Below are experts of layer 8 (counted from 0) of a mixture-of-experts language model. Rows are named router (the router's row for the expert), down (a neuron's output weights, with its number) and show model dimensions 128-159. Each number is 50 + 10 x the weight over its row's rms, rounded and kept within 0 to 99.
Before each expert's rows: "comes before" lists some tokens at least twice as common just after its tokens as in all text. This comes from a sample of Wikipedia text that the model never trained on. Tokens count by the router's weight.

# expert 6
comes before: ".", ",", " of", " and", " of the", ")"
router:36 50 47 45 53 51 65 53 47 55 30 54 49 31 46 39 53 55 58 49 52 51 22 67 37 51 35 61 51 33 38 57
down0:73 70 49 48 59 39 35 46 53 57 41 31 71 42 40 66 61 51 49 53 40 54 45 57 56 53 54 58 43 52 64 46
down1:49 42 47 40 52 30 40 46 37 46 58 50 65 53 60 45 51 44 54 25 59 47 63 60 60 66 72 56 61 54 46 39
down2:63 64 53 60 44 48 53 55 57 34 51 41 59 55 53 36 46 66 50 60 42 61 66 62 51 40 67 57 44 50 56 43
down3:60 45 41 42 48 37 49 70 61 53 37 55 61 49 40 62 50 59 56 59 62 31 42 58 31 45 56 54 34 66 59 63
down4:60 63 39 58 44 68 40 58 47 51 60 42 45 43 52 35 50 43 50 34 56 57 34 43 41 52 45 48 44 58 45 54
down5:38 59 57 54 32 53 72 55 47 54 45 53 54 40 56 48 65 64 49 52 57 55 44 53 35 49 46 67 62 43 58 43
down6:49 61 59 51 56 58 46 51 39 51 35 46 38 43 70 42 55 50 37 30 44 45 60 45 55 58 65 64 53 43 43 54
down7:55 41 54 55 51 43 43 37 52 65 52 48 36 47 71 49 50 53 50 53 49 62 61 44 65 54 56 39 64 42 61 52
down8:61 52 49 29 45 52 56 51 59 46 44 52 47 52 56 53 47 49 56 51 68 60 50 34 51 51 41 46 66 60 49 65
down9:46 37 50 52 33 54 44 59 63 23 50 37 53 62 52 54 60 47 52 42 48 38 54 55 56 49 42 47 53 71 54 53
down10:46 53 50 60 57 65 61 58 62 58 57 41 49 51 39 43 47 38 53 55 31 62 39 32 33 51 41 55 40 40 65 34
down11:31 48 64 34 71 55 37 53 50 52 52 51 64 48 48 57 53 60 46 41 52 61 51 46 60 61 28 64 52 71 50 48
down12:61 39 53 43 66 64 42 42 62 47 41 71 42 58 40 59 43 48 50 62 36 57 53 53 54 62 43 66 52 55 48 54
down13:56 42 40 43 52 41 43 43 28 53 46 53 51 49 28 50 62 63 54 62 47 46 58 33 41 39 47 35 57 51 68 57
down14:44 49 53 47 48 62 56 44 67 42 43 48 53 40 49 60 60 51 44 61 57 49 57 61 43 54 45 53 47 55 36 47
down15:49 46 56 39 33 53 55 45 38 49 42 42 56 52 44 56 47 25 54 46 36 58 41 58 55 57 43 53 46 30 52 41
down16:69 55 67 44 51 56 49 51 44 76 52 59 52 56 42 41 57 53 57 56 37 52 52 54 64 45 60 47 58 63 42 54
down17:45 49 45 51 53 48 59 26 43 29 49 57 61 43 50 40 49 54 42 38 42 45 45 49 51 41 65 46 49 63 43 58
down18:50 57 47 47 52 43 65 41 59 64 77 62 41 45 46 35 58 61 40 51 53 55 57 34 51 53 53 62 67 45 57 48
down19:45 50 52 43 65 52 59 52 37 43 44 69 46 48 57 42 53 55 46 57 51 38 49 43 40 47 56 63 66 54 61 56
down20:59 43 54 62 30 51 77 31 38 46 55 31 19 43 41 50 76 57 60 31 49 64 35 58 54 47 57 50 59 51 57 53
down21:44 46 57 49 53 55 49 54 63 50 45 61 55 34 68 39 54 51 47 55 55 55 56 68 51 59 28 54 55 50 37 45
down22:57 53 51 40 43 46 34 46 52 70 41 42 53 24 52 38 53 44 66 49 43 45 61 45 51 45 39 56 25 39 40 50
down23:49 59 63 63 35 58 66 46 40 37 56 64 44 31 55 44 58 36 61 51 60 53 56 57 42 61 67 68 37 56 52 60
down24:41 67 57 38 48 46 42 52 40 48 40 45 46 60 61 40 74 41 59 51 37 45 42 27 44 45 46 54 39 57 58 63
down25:37 60 51 52 39 48 70 45 53 60 48 44 67 34 57 60 39 37 55 61 56 49 38 44 21 68 53 31 39 39 47 51
down26:41 31 60 52 45 68 64 69 53 50 49 56 56 60 48 52 51 61 55 39 59 29 34 47 49 42 49 59 43 34 37 37
down27:84 62 54 55 56 28 37 40 56 50 48 54 56 52 55 60 54 52 32 57 38 64 41 44 59 55 75 52 31 57 38 33
down28:56 44 49 55 58 45 63 53 59 41 68 58 69 42 50 61 42 59 61 55 48 66 49 62 47 36 50 50 50 40 34 40
down29:52 58 54 40 47 48 38 37 53 65 58 38 37 67 51 26 53 35 65 54 62 50 46 26 50 61 38 48 57 43 58 31
down30:55 62 49 47 45 50 37 57 45 51 33 46 40 53 55 61 43 61 52 49 39 65 41 59 46 55 40 56 49 53 63 67
down31:43 62 46 48 33 53 43 59 36 54 42 38 31 53 67 46 45 41 53 35 53 51 52 53 36 41 52 59 50 41 44 57
down32:58 46 43 45 60 30 74 41 55 35 63 51 54 48 67 46 47 52 37 38 49 36 69 56 38 44 63 33 52 60 55 33
down33:40 47 47 38 67 46 54 52 65 57 64 46 50 52 47 60 47 57 51 51 51 35 40 59 39 61 45 36 47 70 52 40
down34:49 30 50 52 44 57 57 66 53 67 28 55 63 60 46 60 38 62 55 59 53 46 26 41 54 45 52 49 41 56 48 56
down35:70 45 60 48 37 34 63 56 76 60 40 52 43 41 52 57 51 41 39 44 64 38 68 42 48 52 41 65 48 36 70 45
down36:42 52 34 69 54 48 46 37 62 59 37 42 50 52 44 64 25 41 42 59 43 68 55 52 53 46 48 59 37 42 50 54
down37:50 64 44 52 47 37 47 32 46 48 30 49 54 62 50 39 87 68 46 37 52 33 44 41 61 60 21 33 55 51 46 48
down38:49 38 24 71 63 48 50 45 40 38 43 58 46 62 59 69 65 56 40 50 36 55 56 44 68 47 45 43 60 41 35 60
down39:37 46 43 42 69 42 57 55 42 57 57 57 47 54 37 57 68 44 67 63 64 45 34 69 61 50 43 47 60 39 53 68
down40:33 46 37 47 44 44 50 67 49 51 42 70 54 40 52 54 49 40 37 59 46 53 63 70 50 47 61 43 45 50 48 55
down41:34 60 42 67 42 36 50 33 53 47 53 52 52 49 36 62 59 57 47 42 61 51 58 52 51 53 54 41 49 47 33 55
down42:52 48 64 34 46 48 60 49 47 48 57 42 38 48 57 51 63 42 57 52 60 49 61 66 58 40 46 49 46 78 64 29
down43:53 46 33 43 41 50 53 41 65 64 40 53 54 48 33 45 46 63 57 49 54 60 39 48 46 76 36 38 45 57 58 71
down44:36 59 32 33 70 50 52 65 39 60 37 46 57 45 30 54 52 48 55 52 53 32 38 49 48 69 49 58 64 44 62 63
down45:33 47 48 37 48 50 39 52 53 54 69 60 42 29 55 50 66 67 67 39 38 49 72 55 59 51 51 59 37 53 53 42
down46:33 53 58 50 58 59 44 40 39 78 44 50 51 40 36 40 52 51 35 49 73 48 38 38 49 63 44 53 59 36 34 61
down47:54 61 53 48 64 48 51 53 38 41 48 37 59 75 69 48 46 59 53 48 50 41 51 37 44 62 61 61 60 55 61 30
down48:45 48 37 58 37 42 54 62 39 48 38 44 52 50 40 47 30 67 26 65 36 57 54 49 49 33 71 57 33 53 41 62
down49:41 56 50 46 48 61 48 40 47 56 53 34 27 50 54 40 56 50 49 66 56 45 49 35 62 55 49 51 52 41 68 60
down50:49 58 45 47 43 68 45 63 65 47 57 61 54 48 44 55 39 43 46 54 71 59 29 48 34 46 48 49 72 47 61 68
down51:50 59 53 44 52 54 54 66 39 41 44 46 74 47 63 42 42 37 68 57 43 40 47 46 49 50 38 54 48 36 52 34
down52:75 51 47 58 64 50 54 59 55 42 42 46 45 71 57 43 73 44 47 61 56 44 42 51 48 34 39 54 49 40 32 57
down53:35 47 39 48 55 59 66 47 60 59 49 55 34 43 46 60 55 44 60 33 55 51 42 56 54 38 46 51 54 45 61 40
down54:45 46 49 60 62 63 40 32 41 34 47 49 57 49 42 41 54 65 33 57 56 62 74 33 65 23 34 34 45 43 40 49
down55:66 59 62 50 48 53 46 50 68 53 40 43 60 47 63 52 27 62 43 50 37 59 59 61 52 45 59 45 44 42 54 60
down56:53 62 53 52 48 55 53 45 45 51 47 48 48 53 50 38 65 44 52 67 42 49 57 59 50 41 72 54 33 38 75 56
down57:35 47 45 51 50 48 58 39 72 57 44 45 44 46 44 38 40 42 52 52 34 40 45 57 58 41 24 53 46 53 32 60
down58:51 50 52 29 41 53 26 63 68 49 63 51 38 61 53 50 55 36 53 48 46 46 68 63 58 44 28 40 33 51 43 58
down59:55 53 62 36 50 50 49 54 50 63 57 60 22 51 51 51 57 56 45 53 53 68 42 80 53 39 56 73 66 46 61 54
down60:55 51 62 34 51 41 38 64 50 45 47 56 40 47 40 53 38 56 43 35 54 44 50 58 49 71 38 52 51 41 51 45
down61:47 43 67 58 45 61 56 48 47 41 44 58 30 52 41 46 62 55 43 49 47 44 48 63 42 50 47 47 32 46 47 44
down62:39 52 46 41 38 59 59 50 30 62 61 51 44 47 60 55 47 47 60 61 49 64 47 52 62 58 29 63 45 50 36 43
down63:65 56 31 49 49 56 50 64 57 52 49 40 29 47 47 36 38 56 52 56 36 44 44 41 56 51 31 41 61 62 50 25
down64:47 56 33 52 54 47 38 47 28 38 62 40 64 53 48 58 54 38 59 42 65 51 63 41 70 59 61 41 48 57 56 48
down65:72 37 51 46 53 43 41 54 47 57 41 49 42 45 50 65 34 53 46 57 20 47 58 49 44 40 50 64 59 37 32 54
down66:53 52 57 39 33 41 67 38 39 38 43 60 40 49 60 40 53 40 50 64 39 44 57 50 61 38 44 39 66 63 39 63

# expert 10
comes before: " | ", "\n", " |", "–", "\n\n", "0"
router:42 55 44 66 22 39 53 49 55 45 40 52 57 42 51 43 38 74 52 63 55 28 33 50 49 50 46 48 35 44 56 30
down0:44 81 32 48 34 41 32 35 68 38 35 49 45 45 53 43 73 49 59 22 63 50 36 65 51 60 36 40 36 63 44 41
down1:47 44 43 53 36 48 61 44 51 59 44 55 48 60 62 53 55 47 31 31 44 46 37 46 69 63 57 30 47 49 58 37
down2:63 37 39 59 43 58 48 25 46 47 46 37 47 40 53 56 53 23 53 45 46 49 47 48 52 52 64 46 45 59 50 69
down3:55 55 51 48 42 54 57 45 60 64 54 45 42 66 51 51 58 46 42 51 56 61 58 52 44 32 40 56 69 68 45 48
down4:58 51 26 45 67 46 47 37 50 38 60 35 68 64 52 40 46 54 48 54 64 52 43 51 59 41 56 45 30 75 48 49
down5:65 57 51 53 50 59 39 47 48 51 49 41 36 51 51 46 41 45 44 64 64 54 46 48 33 57 53 41 48 33 57 52
down6:41 36 45 69 53 48 56 62 55 46 49 47 46 49 62 39 53 40 61 38 56 40 52 28 50 50 50 45 35 45 42 57
down7:42 66 43 70 45 57 53 63 51 49 62 34 45 47 22 55 59 59 51 70 55 30 43 47 53 59 27 70 43 38 47 44
down8:48 38 33 61 33 36 57 36 46 42 49 54 67 43 50 39 34 57 53 36 56 54 43 62 67 55 53 53 57 47 48 60
down9:47 55 35 35 50 55 64 47 45 46 52 49 73 36 62 29 51 46 52 58 69 35 35 52 46 63 55 46 55 61 48 52
down10:49 52 45 50 39 62 46 48 44 39 55 26 60 64 63 60 37 53 39 43 47 67 43 50 72 48 46 45 51 48 49 50
down11:52 51 56 47 47 47 40 39 63 31 30 47 55 36 54 58 59 51 50 48 51 54 48 47 72 41 34 34 50 45 51 33
down12:44 42 43 40 54 41 44 23 42 67 49 42 55 47 44 40 57 62 49 46 39 60 43 22 46 68 62 35 52 59 73 39
down13:50 60 54 50 48 58 56 69 59 59 56 44 37 42 63 62 45 37 48 48 59 39 62 58 41 60 43 54 64 64 47 69
down14:56 76 48 57 72 55 30 50 40 57 46 71 38 46 54 52 65 56 31 63 53 65 44 59 56 45 48 44 53 48 58 59
down15:51 52 48 58 49 52 63 54 40 45 51 44 50 62 46 41 48 57 53 63 43 35 43 46 63 48 39 22 69 68 52 40
down16:43 42 58 41 53 49 43 59 48 74 41 60 49 50 71 41 66 54 53 53 42 58 76 72 46 50 40 47 52 38 46 56
down17:68 60 55 49 67 33 67 53 42 54 53 46 22 42 42 61 53 51 47 64 52 56 56 62 57 54 58 57 55 57 70 50
down18:69 42 36 35 49 60 50 54 55 35 47 51 47 68 53 45 40 38 39 45 44 42 47 52 48 56 64 40 41 56 48 50
down19:47 40 50 46 69 62 57 56 66 27 27 37 53 43 41 40 41 53 55 64 51 51 52 48 53 51 58 58 37 61 44 50
down20:49 63 54 47 56 43 59 49 53 46 39 42 36 56 54 50 68 52 48 46 52 52 59 57 50 51 44 65 50 55 37 42
down21:58 46 66 36 47 29 55 56 59 55 52 47 38 48 60 60 38 42 51 62 56 29 45 46 58 56 41 34 46 33 44 61
down22:42 56 52 56 46 49 47 46 44 53 41 55 51 46 38 48 58 60 37 47 57 44 64 63 53 45 30 30 45 45 62 64
down23:46 52 54 46 47 59 65 40 49 48 54 49 58 68 53 47 37 54 42 45 47 43 43 70 39 44 43 58 62 60 40 55
down24:57 50 66 50 50 88 50 59 58 49 59 43 58 44 58 38 48 65 37 34 52 44 59 52 39 41 49 48 40 46 38 58
down25:43 46 56 48 64 39 71 46 41 43 44 52 70 38 50 50 40 50 46 60 54 55 53 44 51 63 46 42 39 54 31 50
down26:38 46 50 41 54 60 46 43 63 37 53 49 38 37 45 55 49 68 62 56 31 47 52 44 50 62 45 25 38 58 65 49
down27:49 59 39 40 43 41 44 54 64 51 39 49 60 47 59 52 53 51 50 66 49 40 49 46 48 57 67 53 55 37 39 39
down28:39 28 44 50 51 60 30 41 55 39 59 46 60 34 66 59 52 45 49 58 42 44 50 60 50 54 38 49 57 47 49 54
down29:43 52 49 59 47 35 44 47 52 44 70 45 62 62 61 44 52 51 73 45 25 42 42 50 41 67 50 33 41 45 80 37
down30:50 42 33 60 50 46 43 46 46 40 47 43 47 30 51 18 59 47 48 34 45 58 41 52 50 62 41 36 32 63 50 53
down31:54 52 45 57 52 58 44 50 55 52 25 57 38 51 28 57 40 52 53 50 53 51 45 61 40 55 49 53 58 38 25 39
down32:33 45 58 45 54 46 62 51 60 44 52 47 45 52 61 59 46 39 61 53 50 44 53 61 42 48 44 55 54 54 51 41
down33:38 46 43 82 47 43 40 55 56 47 51 55 52 37 49 52 32 57 48 47 62 45 53 61 49 39 51 41 71 73 73 45
down34:58 73 36 56 27 38 52 58 57 39 63 60 45 52 46 63 41 53 55 42 70 52 39 50 62 33 52 37 52 54 45 48
down35:40 49 74 43 57 51 44 47 31 63 56 46 42 47 45 50 39 44 61 60 38 44 54 66 59 56 57 63 57 57 44 65
down36:50 32 65 79 56 64 30 42 35 63 46 51 45 33 51 33 55 48 45 48 50 55 36 47 49 68 40 50 42 39 54 43
down37:53 51 26 45 41 57 54 41 48 51 60 50 67 67 31 46 55 63 58 60 56 40 52 54 42 51 64 49 54 63 56 62
down38:47 44 54 53 49 47 54 53 68 55 43 49 49 51 46 43 55 48 43 61 44 46 58 49 53 41 49 31 53 66 48 48
down39:36 47 58 59 57 57 57 45 48 42 44 51 51 49 51 42 51 46 50 49 51 57 39 54 56 59 57 54 47 57 52 54
down40:54 39 58 38 42 54 62 44 44 55 60 73 20 47 55 66 61 60 62 53 45 50 37 67 59 51 60 54 39 47 50 60
down41:51 55 64 42 51 41 50 44 40 30 51 69 50 48 55 44 37 38 49 44 54 32 84 27 44 50 53 30 63 43 60 39
down42:63 60 63 53 35 54 44 54 49 48 61 36 49 44 53 49 47 71 43 64 61 39 42 38 45 55 49 43 58 37 33 53
down43:49 52 41 35 53 41 65 48 61 61 48 60 62 35 47 42 53 46 51 67 57 45 25 49 55 56 45 32 28 40 55 62
down44:46 63 47 69 50 57 50 47 55 50 54 55 57 58 33 28 52 52 64 46 40 41 28 57 46 47 56 45 60 59 44 54
down45:55 42 50 55 50 48 54 50 50 43 40 53 57 49 44 42 56 62 62 68 48 62 52 33 62 37 45 48 58 29 69 53
down46:52 58 53 47 54 35 58 48 38 34 43 38 57 49 46 43 20 46 51 47 62 61 44 52 67 57 35 42 58 55 48 39
down47:56 47 45 53 37 51 42 61 40 58 35 48 54 55 59 50 81 68 52 46 35 35 55 48 48 57 57 58 61 48 51 65
down48:46 39 46 40 63 57 34 54 53 48 37 57 51 39 45 41 59 60 50 65 67 78 53 54 53 56 41 53 41 49 57 61
down49:37 62 50 72 39 39 59 46 51 29 43 25 47 49 57 65 31 56 43 57 53 56 53 57 64 41 54 53 40 63 60 46
down50:38 37 45 53 38 59 54 35 56 58 49 54 58 42 58 44 79 37 62 60 35 42 52 54 36 60 48 44 57 45 49 55
down51:75 70 62 43 57 44 52 55 65 48 48 64 49 31 53 48 56 57 46 63 22 61 54 65 42 26 32 41 49 36 45 52
down52:51 23 45 59 52 62 55 53 59 54 38 38 67 51 56 72 72 42 46 64 44 40 47 56 50 24 53 61 55 44 58 49
down53:62 53 56 28 64 52 49 37 50 45 60 59 35 38 51 38 74 30 42 72 43 37 37 62 55 54 64 64 68 53 61 41
down54:29 47 50 37 49 52 39 51 45 53 39 44 45 46 64 42 55 42 59 49 46 48 49 45 48 37 55 55 61 44 55 51
down55:53 35 35 33 63 40 64 27 47 35 44 54 51 51 58 48 67 43 52 40 51 24 45 66 65 54 62 48 49 48 51 44
down56:45 50 38 51 42 49 61 69 66 69 54 41 62 49 56 39 44 52 49 67 41 33 57 41 65 41 60 56 50 54 44 52
down57:38 38 60 51 50 55 69 48 35 61 47 50 57 59 52 54 50 61 60 58 58 45 39 62 31 46 57 59 54 61 63 50
down58:51 55 42 38 57 49 49 71 48 62 39 53 58 64 52 58 60 62 40 48 54 40 43 51 50 64 54 42 60 31 49 31
down59:47 62 33 45 53 64 58 32 40 61 43 63 62 68 54 53 60 61 35 50 56 63 58 40 37 61 44 58 43 40 40 56
down60:37 43 56 53 27 56 46 45 56 28 45 44 53 38 43 50 52 54 60 32 37 47 58 50 45 42 43 40 50 33 41 42
down61:53 43 40 41 42 60 44 71 36 44 83 63 61 53 72 36 56 69 44 48 59 34 48 48 53 56 40 41 45 25 60 59
down62:50 50 38 51 55 58 50 59 32 56 64 57 48 38 50 45 34 40 37 51 57 64 53 50 60 59 64 58 58 58 57 50
down63:44 47 52 44 63 53 31 55 47 44 40 53 45 54 54 35 38 52 62 45 56 55 52 60 55 47 50 49 51 46 65 50
down64:45 63 59 49 51 35 55 43 42 35 46 50 47 52 49 56 51 50 46 57 70 47 59 53 56 65 42 52 38 67 55 32
down65:66 52 55 39 52 43 45 53 53 77 60 57 43 45 64 45 45 53 54 52 53 70 45 46 36 45 70 43 66 47 53 41
down66:44 37 56 44 54 53 47 53 59 43 55 52 57 63 46 49 62 47 50 58 39 33 55 49 37 47 44 48 41 44 63 76

# expert 14
comes before: "1", "2", "3", "0", "6", "4"
router:56 51 42 50 30 51 61 56 53 51 53 53 55 59 63 56 49 75 53 43 55 48 31 49 52 50 61 58 30 56 40 55
down0:33 61 51 43 48 39 47 41 52 54 36 53 57 33 45 56 62 56 33 34 47 51 43 57 43 51 39 44 58 53 44 24
down1:59 55 60 40 76 55 46 33 46 54 38 56 52 70 46 49 47 55 44 67 50 39 59 37 58 60 38 51 31 57 31 41
down2:40 57 61 38 58 58 51 72 38 48 40 45 48 42 47 40 45 56 36 49 43 47 52 42 40 68 50 53 43 62 61 41
down3:50 47 40 47 52 55 51 59 52 51 44 51 64 46 42 41 60 58 59 42 36 44 47 43 31 60 56 52 59 33 62 57
down4:54 44 37 44 44 62 54 50 43 41 40 36 41 53 50 63 61 56 55 37 47 48 43 55 63 45 40 46 61 53 49 37
down5:50 43 44 56 48 51 48 71 60 56 61 47 53 44 51 28 57 52 58 61 48 57 58 49 42 74 41 26 47 45 48 54
down6:38 52 50 38 44 45 50 53 56 46 50 45 49 43 47 40 40 41 60 41 50 50 49 62 46 45 53 41 48 71 67 54
down7:54 53 41 29 56 51 55 54 58 55 47 52 39 52 61 47 51 40 60 47 39 47 61 57 36 45 51 50 55 59 41 48
down8:55 70 68 38 40 30 51 67 54 44 43 65 46 45 42 47 42 60 52 60 56 51 51 42 43 55 57 52 36 49 64 53
down9:48 48 71 52 52 50 52 48 61 55 37 33 49 50 58 48 50 53 48 52 55 52 51 40 60 47 47 51 49 48 48 62
down10:42 65 53 49 66 51 66 52 52 29 45 57 52 37 44 58 56 31 44 71 55 43 47 58 29 49 54 59 36 41 46 36
down11:69 40 61 44 63 45 70 45 48 48 41 66 54 42 45 41 49 41 44 55 52 53 49 26 25 62 54 33 40 63 53 54
down12:37 46 61 62 45 42 59 39 42 62 39 51 51 66 55 50 37 65 54 50 59 70 55 40 52 40 63 48 64 60 61 71
down13:45 43 34 55 45 44 49 63 55 49 29 43 55 44 55 64 42 59 51 47 56 51 60 45 38 46 60 60 43 50 65 44
down14:43 46 43 56 41 69 47 50 61 48 44 55 51 58 45 33 51 42 34 42 46 40 59 49 48 57 49 59 53 50 38 40
down15:41 51 47 52 76 48 58 55 54 74 35 57 48 51 52 37 58 63 52 50 50 49 51 51 36 61 43 57 37 57 45 53
down16:64 45 52 57 42 73 49 57 70 49 57 64 48 38 34 35 48 30 21 59 38 54 48 46 46 60 59 65 64 33 62 60
down17:51 20 57 56 45 55 43 73 47 53 69 62 60 49 54 57 69 27 51 55 39 37 48 54 53 48 23 50 34 52 59 49
down18:44 50 63 59 44 38 66 58 40 60 65 47 59 53 42 43 45 49 55 47 46 26 42 45 48 72 55 72 45 42 60 53
down19:58 70 55 37 44 50 47 44 44 54 68 41 44 49 38 53 39 72 44 52 36 57 42 47 46 60 54 38 49 47 44 38
down20:53 55 57 63 52 35 62 37 41 58 50 48 50 76 57 59 36 40 45 55 63 37 47 47 53 36 49 60 65 42 61 54
down21:53 65 65 68 37 44 52 55 43 56 31 47 48 60 51 47 54 52 61 65 47 50 40 34 52 61 41 39 35 49 57 42
down22:68 60 40 53 56 35 44 42 34 35 58 50 45 36 52 62 54 42 43 36 43 57 57 54 40 63 53 56 61 43 41 52
down23:38 45 44 58 56 46 24 41 39 50 60 54 40 38 37 63 54 50 46 46 54 68 28 42 41 53 46 53 38 55 46 39
down24:28 62 68 52 37 21 50 42 53 65 47 50 53 46 55 53 39 47 52 42 40 46 60 67 48 38 53 59 43 53 62 46
down25:49 40 65 47 59 65 41 40 42 36 45 58 40 54 63 61 52 41 55 58 61 52 59 45 51 39 29 56 51 47 72 72
down26:56 59 78 51 59 38 37 54 48 59 44 43 61 42 54 40 60 50 73 51 48 43 65 58 59 41 44 34 54 31 31 37
down27:46 56 35 52 47 48 63 41 54 38 55 57 58 71 41 40 42 51 42 59 58 52 57 36 52 46 51 55 40 40 46 54
down28:50 35 60 57 34 61 56 42 63 53 55 50 66 51 44 61 53 76 63 63 51 53 60 54 50 81 49 66 56 66 51 32
down29:65 58 51 63 44 58 42 57 51 47 45 56 62 40 43 46 46 59 52 48 60 51 56 50 52 44 34 36 41 48 57 54
down30:43 41 52 30 52 56 42 51 45 45 40 49 50 64 34 61 34 57 52 51 50 57 38 48 47 76 39 33 42 51 41 52
down31:44 56 59 49 52 65 59 55 44 37 40 47 52 43 57 41 49 58 69 51 51 49 54 53 50 62 53 59 61 42 57 27
down32:52 53 52 50 52 54 32 49 51 47 41 51 58 70 58 52 45 31 53 43 43 48 46 51 58 58 47 75 36 46 61 39
down33:46 56 54 44 55 24 54 55 62 51 46 47 37 31 53 50 64 42 73 49 37 45 52 51 45 40 55 52 72 48 42 43
down34:36 54 43 48 38 32 51 61 38 57 55 66 51 49 54 36 51 64 50 57 55 70 41 35 49 36 51 46 41 55 40 64
down35:50 57 68 43 57 48 63 51 58 74 45 50 46 30 58 44 40 56 51 55 53 42 32 52 34 37 44 58 66 50 47 50
down36:29 42 30 73 39 51 44 42 40 47 32 68 58 45 41 41 53 54 60 56 39 42 48 50 41 41 60 42 50 26 56 40
down37:48 46 45 69 56 34 38 63 50 53 48 57 30 47 42 60 58 43 62 46 46 52 44 62 46 50 63 38 45 64 50 34
down38:62 47 34 61 41 43 45 50 43 67 60 41 39 50 49 60 48 56 39 63 54 52 78 50 52 48 66 66 57 51 52 50
down39:43 50 57 56 55 56 60 47 65 67 44 34 66 66 32 46 62 28 55 54 38 46 69 51 59 54 44 69 54 47 64 56
down40:55 50 43 40 36 44 51 55 54 58 48 46 66 60 46 60 57 51 52 67 69 36 45 49 46 37 41 43 47 33 46 63
down41:69 74 40 55 42 62 42 58 37 57 54 58 70 55 44 43 45 39 71 45 40 40 47 69 45 52 29 53 57 47 66 44
down42:55 42 38 43 34 62 66 64 58 47 43 43 39 35 27 51 57 58 36 48 47 58 36 57 71 51 60 55 60 56 41 43
down43:49 63 60 43 29 54 50 43 56 56 48 59 52 62 67 54 46 58 42 64 30 52 44 46 49 65 53 71 43 56 43 29
down44:63 53 54 38 49 51 45 41 61 44 40 32 49 57 40 60 49 45 47 38 46 49 50 55 51 52 56 51 64 49 45 45
down45:59 48 47 37 62 46 33 61 51 38 34 48 54 46 45 55 29 49 44 64 62 46 57 37 66 71 43 51 48 34 66 37
down46:45 41 49 46 56 58 56 45 54 32 42 47 41 35 42 42 41 64 61 45 49 34 60 51 49 45 31 54 59 47 52 63
down47:45 54 47 47 54 44 39 47 54 64 45 82 58 63 50 41 53 30 61 65 71 50 42 54 25 51 47 53 66 71 58 54
down48:61 47 38 33 36 70 55 51 46 53 25 52 49 53 37 53 51 49 51 83 57 44 55 37 55 64 66 48 56 39 64 51
down49:46 43 47 38 41 36 49 70 56 61 39 63 48 60 48 54 53 61 43 38 41 51 55 48 48 44 48 51 39 47 54 61
down50:65 43 51 54 47 58 47 54 41 55 49 55 49 28 46 46 56 45 40 56 45 52 62 33 46 56 67 57 67 53 58 42
down51:32 31 62 35 62 49 52 39 39 50 43 58 52 54 64 45 58 58 42 48 63 34 50 44 53 35 42 64 32 31 47 66
down52:56 48 59 59 37 55 56 59 49 68 62 47 60 56 68 49 47 57 62 49 47 57 80 40 58 58 51 52 70 55 46 62
down53:63 58 73 40 50 50 28 51 44 67 58 52 54 47 39 73 48 60 46 61 48 45 44 38 52 49 33 57 47 52 49 44
down54:59 49 30 65 57 50 62 32 29 58 42 37 51 57 42 54 62 54 64 52 62 47 40 40 53 52 48 51 47 49 37 42
down55:53 45 45 39 42 53 36 48 55 70 59 51 38 48 45 34 49 41 48 36 46 63 62 58 56 54 56 61 78 43 55 55
down56:50 39 70 44 55 67 65 46 66 28 47 57 62 42 40 37 65 62 58 47 60 52 65 59 50 66 64 53 62 44 48 52
down57:52 60 58 48 45 39 64 73 52 48 48 40 40 57 61 43 47 36 40 72 64 49 39 35 44 46 38 44 46 44 41 44
down58:46 56 37 64 56 41 66 42 34 41 50 46 44 51 53 58 40 57 33 58 48 41 57 48 48 61 38 55 49 39 34 58
down59:56 47 50 70 66 57 52 41 54 40 50 56 57 59 58 48 51 73 65 44 43 41 46 55 39 41 47 33 50 41 44 48
down60:46 55 49 38 35 50 48 46 41 39 41 34 48 43 58 55 52 61 60 49 33 61 41 44 50 61 52 48 58 49 43 43
down61:54 46 60 53 55 63 42 45 55 45 45 46 50 41 38 37 51 44 77 59 40 48 48 66 57 47 43 40 50 50 49 37
down62:57 44 64 56 47 66 55 37 34 59 47 55 37 64 39 33 53 57 51 64 29 41 55 55 67 34 58 41 55 52 51 41
down63:43 49 54 50 66 40 73 37 49 51 65 49 36 52 62 55 35 37 53 42 54 58 48 50 48 77 59 53 55 35 64 48
down64:50 49 47 28 52 39 49 53 51 52 48 52 50 37 52 51 46 56 45 54 31 42 46 46 63 51 53 48 58 47 55 49
down65:43 50 48 39 70 53 38 53 48 53 39 48 56 60 57 39 45 59 44 54 46 49 42 54 58 56 39 53 47 53 40 37
down66:70 65 61 60 55 50 55 32 37 71 44 52 41 52 46 31 41 69 64 49 56 35 26 55 56 61 69 54 55 60 61 34